config = dict(
    n_experts=16,
    n_groups=8,
    beta1=0.95,
    train_tokens=619000000,
)
Below are experts of layer 4 (counted from 0) of a mixture-of-experts language model. Rows are named router (the router's row for the expert), gate (a neuron's input weights, with its number), up (a neuron's input weights, with its number) and show model dimensions 128-255. Each number is 200 + 20 x the weight over its row's rms, rounded and kept within 0 to 999.
After each expert's rows: "comes after" lists some tokens at least twice as common just before its tokens as in all text. This comes from a sample of Wikipedia text that the model never trained on. Tokens count by the router's weight.

# expert 2
router,184,216,222,220,204,177,204,269,224,188,192,193,205,209,205,209,205,198,179,206,184,213,211,215,191,166,180,206,196,158,205,227,190,181,214,193,176,216,217,197,221,219,214,198,212,182,221,222,140,199,212,204,172,186,223,218,182,204,201,201,234,183,193,181,233,190,177,213,195,179,195,196,235,218,196,214,171,205,189,220,211,207,184,207,183,185,211,198,166,229,210,212,193,243,199,195,206,226,223,186,200,188,207,192,198,207,187,181,179,181,204,200,208,190,206,220,207,168,238,203,202,172,223,218,210,189,181,244
gate4,232,197,186,217,191,173,203,204,205,184,204,194,215,206,227,200,190,223,220,217,179,191,175,236,194,173,198,187,203,222,207,207,164,216,225,216,223,198,177,203,218,226,195,191,148,162,186,195,209,219,191,197,208,201,186,220,232,197,240,181,225,202,206,191,187,212,198,212,255,243,246,212,209,186,184,211,165,193,199,179,175,175,203,224,223,221,187,187,228,192,222,207,225,203,212,166,193,229,177,212,193,187,177,221,214,201,221,227,206,245,172,227,218,170,210,198,227,182,194,194,191,211,161,185,185,211,192,166
up4,190,170,190,234,190,188,170,179,235,198,188,197,186,205,229,184,196,198,203,142,233,180,203,187,220,216,207,179,215,225,212,196,233,181,208,185,198,228,169,193,219,197,212,185,178,178,208,191,179,175,201,205,230,147,208,191,169,198,168,225,199,194,219,188,219,185,201,208,196,196,189,226,226,177,250,212,203,239,213,213,206,208,209,173,168,199,198,159,171,203,211,201,220,218,191,228,203,153,213,192,225,219,193,197,213,199,199,229,170,195,200,198,202,148,213,196,176,227,234,214,202,191,208,180,223,188,231,213
comes after: ",", " and", " with", " such", " well", " by"

# expert 7
router,208,202,157,197,195,214,206,217,190,198,179,192,228,216,153,184,167,196,199,201,181,210,180,205,226,179,172,244,216,183,207,211,211,201,218,212,211,224,189,178,216,204,192,241,191,178,210,193,158,231,205,215,186,212,202,167,196,186,205,162,209,203,188,217,226,209,231,198,161,185,200,171,202,169,170,233,202,202,222,172,196,180,215,200,194,208,192,222,178,217,233,241,168,226,224,179,221,207,236,176,206,179,194,207,198,241,200,176,223,156,210,200,229,199,197,202,217,228,223,179,168,199,205,239,249,210,200,183
gate0,176,213,164,189,206,196,179,182,221,178,194,217,180,194,183,250,183,216,185,196,182,216,188,168,192,206,266,165,213,197,185,241,197,215,215,177,179,193,191,191,233,204,218,187,178,152,199,200,178,197,177,209,162,210,225,167,221,207,261,215,199,166,213,189,181,164,212,176,196,212,183,183,215,186,197,194,179,162,193,225,182,211,210,203,207,205,196,200,191,200,200,182,204,214,202,197,200,184,213,188,197,191,247,221,198,226,207,196,243,202,206,152,176,176,172,183,164,214,200,239,207,185,182,193,234,212,184,166
up0,132,188,217,211,212,197,172,198,194,212,209,196,202,184,169,200,211,215,191,215,224,204,186,216,199,197,167,192,191,243,185,188,191,183,198,188,150,200,231,190,186,170,186,205,219,179,233,185,187,205,189,212,211,193,207,194,221,211,195,175,205,215,175,206,207,202,191,242,204,175,175,160,231,205,218,198,178,166,210,205,197,256,190,200,193,204,179,202,218,185,236,260,198,186,198,186,203,181,195,212,208,200,221,215,191,235,204,194,146,190,217,204,221,186,230,193,176,191,192,216,189,174,196,198,181,251,199,163
comes after: "|", "–", " (", " in", "-", "In"

# expert 9
router,190,214,186,228,214,211,198,183,203,195,204,184,205,204,161,230,216,195,206,180,175,197,229,231,182,166,201,227,222,214,184,202,209,209,229,209,211,224,172,212,223,199,190,229,198,199,177,246,172,208,232,187,171,206,194,177,193,194,221,194,236,183,212,195,197,183,197,215,159,167,174,212,252,180,185,233,193,206,203,216,200,211,196,215,170,218,190,227,144,211,207,197,174,249,185,165,190,232,224,218,189,200,197,210,209,226,226,203,180,172,184,210,218,223,187,200,223,200,222,200,188,167,242,225,226,204,202,226
gate9,210,202,222,214,175,186,230,172,181,195,218,223,203,184,230,223,203,212,227,189,209,175,202,195,187,216,180,160,176,202,227,184,192,212,223,201,178,205,174,207,165,224,201,230,198,161,213,208,181,229,212,213,174,221,190,235,227,210,205,241,200,210,216,190,205,193,236,186,250,237,210,174,216,177,207,220,194,193,185,196,148,205,226,178,208,208,216,235,186,214,197,206,178,236,186,227,226,193,236,218,221,215,209,184,210,222,204,194,203,200,201,217,208,180,182,183,212,197,224,213,208,208,230,208,221,227,237,183
up9,174,187,201,215,213,199,182,200,176,196,210,168,205,193,215,214,205,240,156,178,187,182,232,219,221,184,174,210,196,193,212,203,222,198,186,179,199,215,226,228,202,193,201,220,159,191,216,218,175,205,228,194,218,175,199,162,203,210,222,180,232,193,204,174,203,195,203,216,195,204,202,182,222,172,224,247,206,201,249,233,202,200,170,207,189,223,183,215,202,206,186,195,200,202,192,193,172,205,196,213,187,193,200,184,209,167,184,194,203,219,233,191,175,195,200,168,167,194,217,205,226,196,186,191,222,229,168,198
comes after: "\n", " ", " 1", " 2", ")", " 3"

# expert 5
router,200,209,216,185,183,195,200,259,194,195,204,216,191,180,200,203,173,206,199,194,197,172,191,216,226,178,155,263,212,178,186,194,227,223,206,212,201,222,185,199,206,223,217,226,209,199,198,185,175,195,243,201,179,188,199,183,183,195,182,179,212,211,188,196,208,233,201,214,164,194,200,203,221,183,174,234,203,210,226,205,222,198,212,195,168,202,180,200,156,206,190,223,174,229,209,170,209,197,221,152,158,160,179,190,198,236,209,181,185,199,183,200,222,202,215,265,219,207,240,200,212,215,209,256,252,190,197,215
gate6,211,176,194,173,174,198,183,232,174,169,248,191,207,205,205,207,218,190,219,213,189,188,204,215,223,183,174,176,208,231,238,199,242,201,177,180,229,215,210,188,238,238,216,230,204,210,199,157,164,182,217,182,183,206,224,177,170,199,226,181,190,200,176,239,206,193,208,235,221,241,213,211,203,225,185,231,259,197,203,198,208,186,212,200,168,207,192,201,184,232,200,169,202,195,232,167,235,198,181,229,216,232,156,218,215,170,202,193,183,194,183,259,187,217,203,197,184,186,203,217,201,188,206,216,218,195,218,220
up6,237,224,212,225,207,190,198,208,181,229,163,205,207,179,192,154,227,194,201,208,214,182,203,209,208,178,211,191,179,218,204,256,189,223,195,173,223,180,182,182,232,206,173,203,197,221,235,190,206,209,225,154,176,207,172,226,203,204,234,212,208,186,208,221,197,175,197,164,177,214,160,168,201,209,209,206,179,175,205,189,177,220,211,204,215,177,204,226,210,192,190,188,187,213,206,203,198,207,211,216,182,184,202,204,170,172,220,154,206,265,190,196,169,177,215,219,199,170,188,166,199,243,182,221,195,258,202,169
comes after: " the", " a", " The", "'s", " his", "The"

# expert 3
router,189,204,183,203,218,180,193,208,216,234,209,170,201,213,177,234,167,205,195,149,254,191,171,210,225,219,178,254,208,171,207,213,184,213,201,194,191,225,194,178,185,210,210,216,210,150,198,182,140,227,180,192,167,210,188,187,164,205,224,199,183,210,194,208,206,234,204,242,183,201,197,183,206,180,179,235,203,222,204,170,241,189,193,207,187,187,206,250,202,197,210,242,211,189,213,171,219,189,218,206,229,212,170,188,209,232,213,197,181,174,182,173,184,199,221,211,212,226,190,201,191,228,192,217,230,209,214,201
gate0,178,164,211,220,197,163,215,188,204,181,214,190,233,190,201,248,199,171,184,200,186,213,216,223,201,201,189,239,202,164,176,219,194,204,179,186,209,219,192,167,190,232,187,201,171,221,197,187,185,181,205,215,191,194,212,226,197,226,238,187,211,199,233,190,210,226,179,238,177,209,181,218,234,224,187,188,230,199,210,171,224,224,178,227,200,181,166,210,214,199,191,210,187,196,237,221,170,219,205,199,169,224,191,195,201,175,213,200,178,213,183,209,222,196,209,190,206,189,218,212,195,218,212,198,224,213,241,173
up0,160,166,206,199,215,232,200,194,216,157,203,195,212,198,238,220,199,209,175,191,228,227,165,202,230,213,228,172,217,232,166,182,220,211,205,199,190,227,207,218,159,206,196,221,174,218,209,168,196,226,220,170,197,210,192,180,196,211,215,166,183,207,212,182,197,213,188,180,190,217,183,208,200,236,179,196,160,183,215,176,217,226,180,216,214,214,189,216,196,147,227,174,196,184,201,219,179,196,204,237,214,204,195,241,206,208,199,206,199,186,195,167,180,188,184,242,178,223,216,195,185,205,211,186,190,219,190,158
comes after: " |", " P", " B", " W", " R", " F"

# expert 8
router,204,189,208,199,186,215,203,187,197,188,205,184,185,203,181,215,216,202,212,238,180,193,172,209,244,184,200,210,224,164,220,220,194,180,216,231,182,225,212,187,206,201,210,200,215,155,164,164,175,187,240,203,213,200,208,227,184,200,200,228,199,214,189,185,224,187,186,227,215,208,207,167,209,200,194,226,176,181,224,202,220,221,216,180,198,200,181,207,196,208,217,182,172,201,233,196,236,212,222,158,180,209,209,230,173,210,224,182,178,212,251,193,226,176,205,195,215,197,208,192,192,182,226,208,203,210,161,172
gate4,225,214,170,173,229,204,200,199,204,205,224,212,179,201,211,216,220,157,220,219,195,197,229,205,227,209,200,199,230,180,212,176,221,225,195,222,191,149,189,201,187,207,225,200,185,203,187,197,237,197,188,193,229,206,185,211,224,195,207,196,175,189,177,196,227,191,200,243,177,175,156,219,198,206,221,178,213,186,232,218,187,170,176,211,196,169,236,182,201,207,234,194,199,203,159,184,217,201,206,209,231,199,210,206,220,219,209,170,218,150,195,215,201,206,204,182,187,203,164,210,225,192,180,218,228,162,222,188
up4,208,205,241,182,223,201,178,229,203,210,172,228,193,156,181,163,247,186,194,226,210,221,203,210,166,161,182,221,200,181,218,227,170,191,205,201,205,155,176,219,242,188,182,183,217,206,170,167,175,176,193,243,214,233,174,192,181,168,258,200,201,239,193,205,199,210,196,217,218,237,220,211,210,158,184,184,212,191,186,219,196,215,202,179,226,181,219,199,205,170,196,196,238,225,206,224,204,189,206,185,189,202,247,204,193,200,202,176,228,210,216,200,211,197,184,173,205,221,187,236,188,180,202,237,216,179,216,221
comes after: ".", "-", ":", " No", "S", " U"

# expert 14
router,211,208,167,233,200,181,208,244,203,207,210,195,183,179,199,204,216,175,196,211,204,189,171,221,225,156,179,240,230,202,200,164,228,194,212,214,164,218,192,171,214,191,200,212,204,188,184,213,190,186,199,177,192,207,191,193,189,205,198,201,221,193,227,159,229,210,187,190,208,214,178,203,231,224,213,204,196,221,197,262,192,189,195,216,161,226,179,190,191,225,210,237,186,206,209,187,212,213,224,232,195,187,195,194,173,208,210,171,184,171,233,212,190,199,211,209,212,214,252,208,201,216,230,217,255,200,216,198
gate4,215,195,206,201,158,235,194,237,232,207,214,204,195,199,196,169,239,211,202,197,195,219,187,218,210,196,209,206,217,220,229,194,203,201,207,156,194,234,217,200,186,194,184,199,222,162,193,190,189,197,182,232,222,212,227,224,178,196,191,220,159,184,215,211,176,230,200,232,203,193,211,161,197,198,206,184,217,197,190,203,203,178,183,220,209,187,188,176,206,167,241,169,180,213,222,216,197,220,195,238,233,205,178,218,200,185,187,188,208,175,214,186,191,219,223,151,252,138,180,179,195,207,198,198,242,181,196,246
up4,216,206,223,253,199,185,191,235,207,183,214,192,194,187,186,229,174,191,156,206,189,185,169,228,148,191,199,219,237,206,214,182,174,183,196,200,204,199,208,190,202,194,144,229,205,218,201,208,171,175,185,172,213,215,215,207,221,177,248,202,199,205,221,221,209,212,205,212,199,168,186,223,199,227,204,176,205,214,185,198,205,209,184,186,181,198,166,219,202,171,208,204,190,177,230,212,187,235,172,187,233,193,182,195,227,213,181,213,239,238,187,166,164,192,191,211,226,188,159,196,203,234,200,206,191,201,174,215
comes after: " to", ",", " he", " that", " and", " it"

# expert 0
router,218,210,186,203,210,187,207,233,234,214,192,174,213,235,183,223,203,185,197,196,190,190,167,206,222,156,209,217,202,197,171,187,203,183,236,235,199,211,197,202,233,208,219,240,237,186,177,178,163,190,228,189,182,206,200,228,216,178,154,170,205,184,198,249,199,207,208,215,181,165,212,198,214,230,224,232,174,223,223,207,216,195,213,214,197,203,160,204,156,224,249,200,171,204,205,199,204,205,249,202,203,184,199,174,205,214,214,177,214,182,218,211,181,194,191,205,212,199,220,197,184,219,233,247,222,175,176,199
gate22,199,192,177,216,232,202,207,205,200,187,190,176,208,184,195,248,224,215,178,231,184,208,229,241,167,193,228,188,210,185,174,182,179,208,215,201,251,177,217,195,207,213,231,221,219,208,216,188,161,192,243,182,177,209,202,200,187,208,213,207,195,204,194,201,178,229,229,205,203,231,178,223,207,182,234,223,178,196,216,192,184,184,215,209,217,217,177,187,199,230,206,206,241,237,191,205,187,193,203,215,197,195,207,223,178,176,148,220,250,199,178,191,186,179,188,214,188,212,207,193,192,205,209,181,192,195,210,183
up22,183,180,200,216,198,227,204,167,203,182,203,191,214,233,218,212,240,174,187,208,179,214,225,205,219,202,192,207,239,171,203,188,199,185,193,210,182,194,197,221,219,196,197,176,159,198,180,215,199,214,199,178,218,245,183,233,211,202,223,177,175,173,176,186,180,161,212,187,219,212,207,191,201,223,204,196,193,190,170,219,198,198,205,194,178,164,208,211,181,243,191,205,191,190,136,205,193,167,205,205,215,177,187,168,191,214,193,196,203,202,203,184,179,181,229,235,170,186,210,216,215,218,217,214,224,231,251,236
comes after: " in", " of", " at", " from", " on", " University"

# expert 1
router,183,199,193,210,193,193,172,196,204,185,182,222,175,224,177,234,181,210,206,218,168,186,216,215,199,156,205,233,225,173,179,234,200,204,209,192,179,208,206,220,219,237,186,215,184,191,184,211,195,201,210,194,191,209,192,224,180,186,230,181,245,226,216,196,209,216,201,200,181,194,179,163,218,184,186,243,170,211,223,188,210,200,198,187,174,206,209,202,149,198,232,193,209,223,202,185,219,202,216,135,181,223,222,192,188,211,222,151,189,185,208,204,220,204,211,238,227,180,198,190,159,191,209,211,218,239,155,189
gate4,199,181,204,190,180,170,205,211,228,165,205,180,147,184,215,197,193,192,206,207,184,192,205,201,208,215,186,238,213,227,166,195,198,183,203,214,158,184,164,201,177,209,198,193,202,204,245,192,197,212,167,201,236,186,189,182,248,179,206,224,199,231,208,217,193,189,185,214,212,185,177,186,184,189,163,205,207,201,184,228,185,201,198,225,204,209,192,198,170,208,229,185,198,207,184,207,216,211,224,195,179,177,216,240,213,217,190,233,190,184,250,201,215,195,197,213,231,197,201,171,177,204,212,217,147,206,197,164
up4,161,179,189,185,205,220,197,216,200,167,200,193,202,193,215,188,161,185,217,192,179,212,190,213,180,215,162,189,198,178,196,221,166,201,235,201,173,199,221,195,204,232,204,186,228,193,187,212,204,163,159,188,179,194,170,214,254,207,194,154,214,174,176,213,176,218,194,244,184,197,214,186,186,170,187,231,192,176,183,191,171,163,208,209,186,193,192,188,175,205,210,202,188,178,185,236,171,203,202,192,165,196,210,183,169,215,235,205,209,185,245,204,180,186,187,212,193,165,207,179,206,204,218,205,169,254,174,194
comes after: "\n", ")", "-", " ", "\n ", " information"

# expert 13
router,202,197,217,210,206,210,225,203,206,210,191,187,220,206,161,176,176,190,193,173,219,167,187,222,225,186,167,247,218,181,204,225,195,201,245,227,218,212,189,198,247,183,203,217,217,198,194,159,195,210,229,225,204,191,168,200,210,208,192,182,216,181,197,230,197,237,180,224,184,184,153,193,212,226,217,226,206,194,176,205,235,206,224,198,203,228,186,196,206,188,226,208,184,187,238,165,178,176,243,211,189,190,171,174,195,210,239,215,181,212,189,216,210,222,183,220,223,212,211,234,163,209,176,244,217,187,182,214
gate0,240,209,193,257,219,197,176,213,211,193,243,203,196,221,199,198,214,177,196,221,215,168,217,227,180,231,195,197,216,212,205,179,207,224,193,187,214,178,165,209,196,232,183,192,176,226,169,200,187,214,188,206,228,172,158,218,193,184,183,218,206,184,222,193,204,183,226,206,219,175,213,176,181,194,201,208,203,201,183,222,206,193,176,217,211,197,177,202,190,193,208,191,237,193,194,209,195,190,208,204,214,228,220,227,206,207,206,187,183,209,193,221,209,184,203,236,208,233,194,202,181,218,163,201,187,201,223,207
up0,184,197,186,194,217,174,182,251,222,203,198,188,214,210,210,209,211,207,217,226,226,197,222,219,204,201,165,180,192,214,261,206,224,191,164,169,189,187,199,214,184,193,211,203,172,199,203,238,209,206,216,229,180,178,178,191,204,215,199,203,192,234,187,179,210,193,180,194,197,207,199,165,219,206,179,226,191,171,229,192,200,204,203,190,195,198,189,236,206,192,205,222,246,189,186,210,180,203,208,195,193,189,170,202,180,211,184,174,169,166,216,213,209,208,240,208,213,197,201,216,179,191,199,207,205,192,214,154
comes after: " the", " The", " on", " St", "The", " National"

# expert 6
router,216,178,183,217,210,211,190,206,210,166,143,214,167,193,180,214,208,178,179,219,196,160,203,210,197,186,181,198,192,193,186,178,222,206,183,243,210,215,222,204,221,216,233,177,201,201,180,184,183,194,248,180,198,237,200,228,168,207,225,209,208,187,221,179,202,189,180,205,189,217,169,207,229,193,177,234,210,174,221,247,227,197,200,174,190,197,197,191,179,179,184,220,176,203,233,207,205,200,214,162,222,207,207,199,209,255,236,177,183,163,223,185,220,172,205,216,222,172,230,243,201,233,174,201,199,211,177,221
gate10,205,226,227,151,213,218,201,170,186,224,214,175,197,162,199,214,209,194,188,165,207,198,198,186,195,216,192,197,214,169,173,180,188,243,207,204,194,175,229,199,186,179,234,216,226,198,181,189,162,202,189,207,195,188,200,191,158,194,249,212,185,245,193,220,184,167,235,198,199,212,203,198,201,215,197,195,198,188,209,160,209,175,212,226,199,189,229,205,184,228,201,199,224,211,209,192,169,209,209,190,193,209,187,211,218,182,193,190,174,147,186,206,160,206,217,218,186,171,186,199,212,183,202,202,191,216,207,183
up10,190,201,195,197,205,177,174,193,208,249,181,200,155,198,223,194,165,210,191,223,177,211,195,200,236,194,191,216,192,215,201,222,234,186,193,250,211,215,196,193,201,219,197,203,209,171,213,213,213,201,189,190,238,181,180,221,191,215,186,214,222,204,235,187,186,219,139,207,197,199,209,199,206,202,214,157,173,223,203,223,203,207,203,178,194,203,168,160,198,176,196,190,207,204,207,184,188,199,216,176,192,155,186,211,236,169,199,198,197,186,170,209,227,208,196,194,250,196,194,166,203,185,210,222,194,221,142,223
comes after: "\n", " |", ".", " =", " ", "=="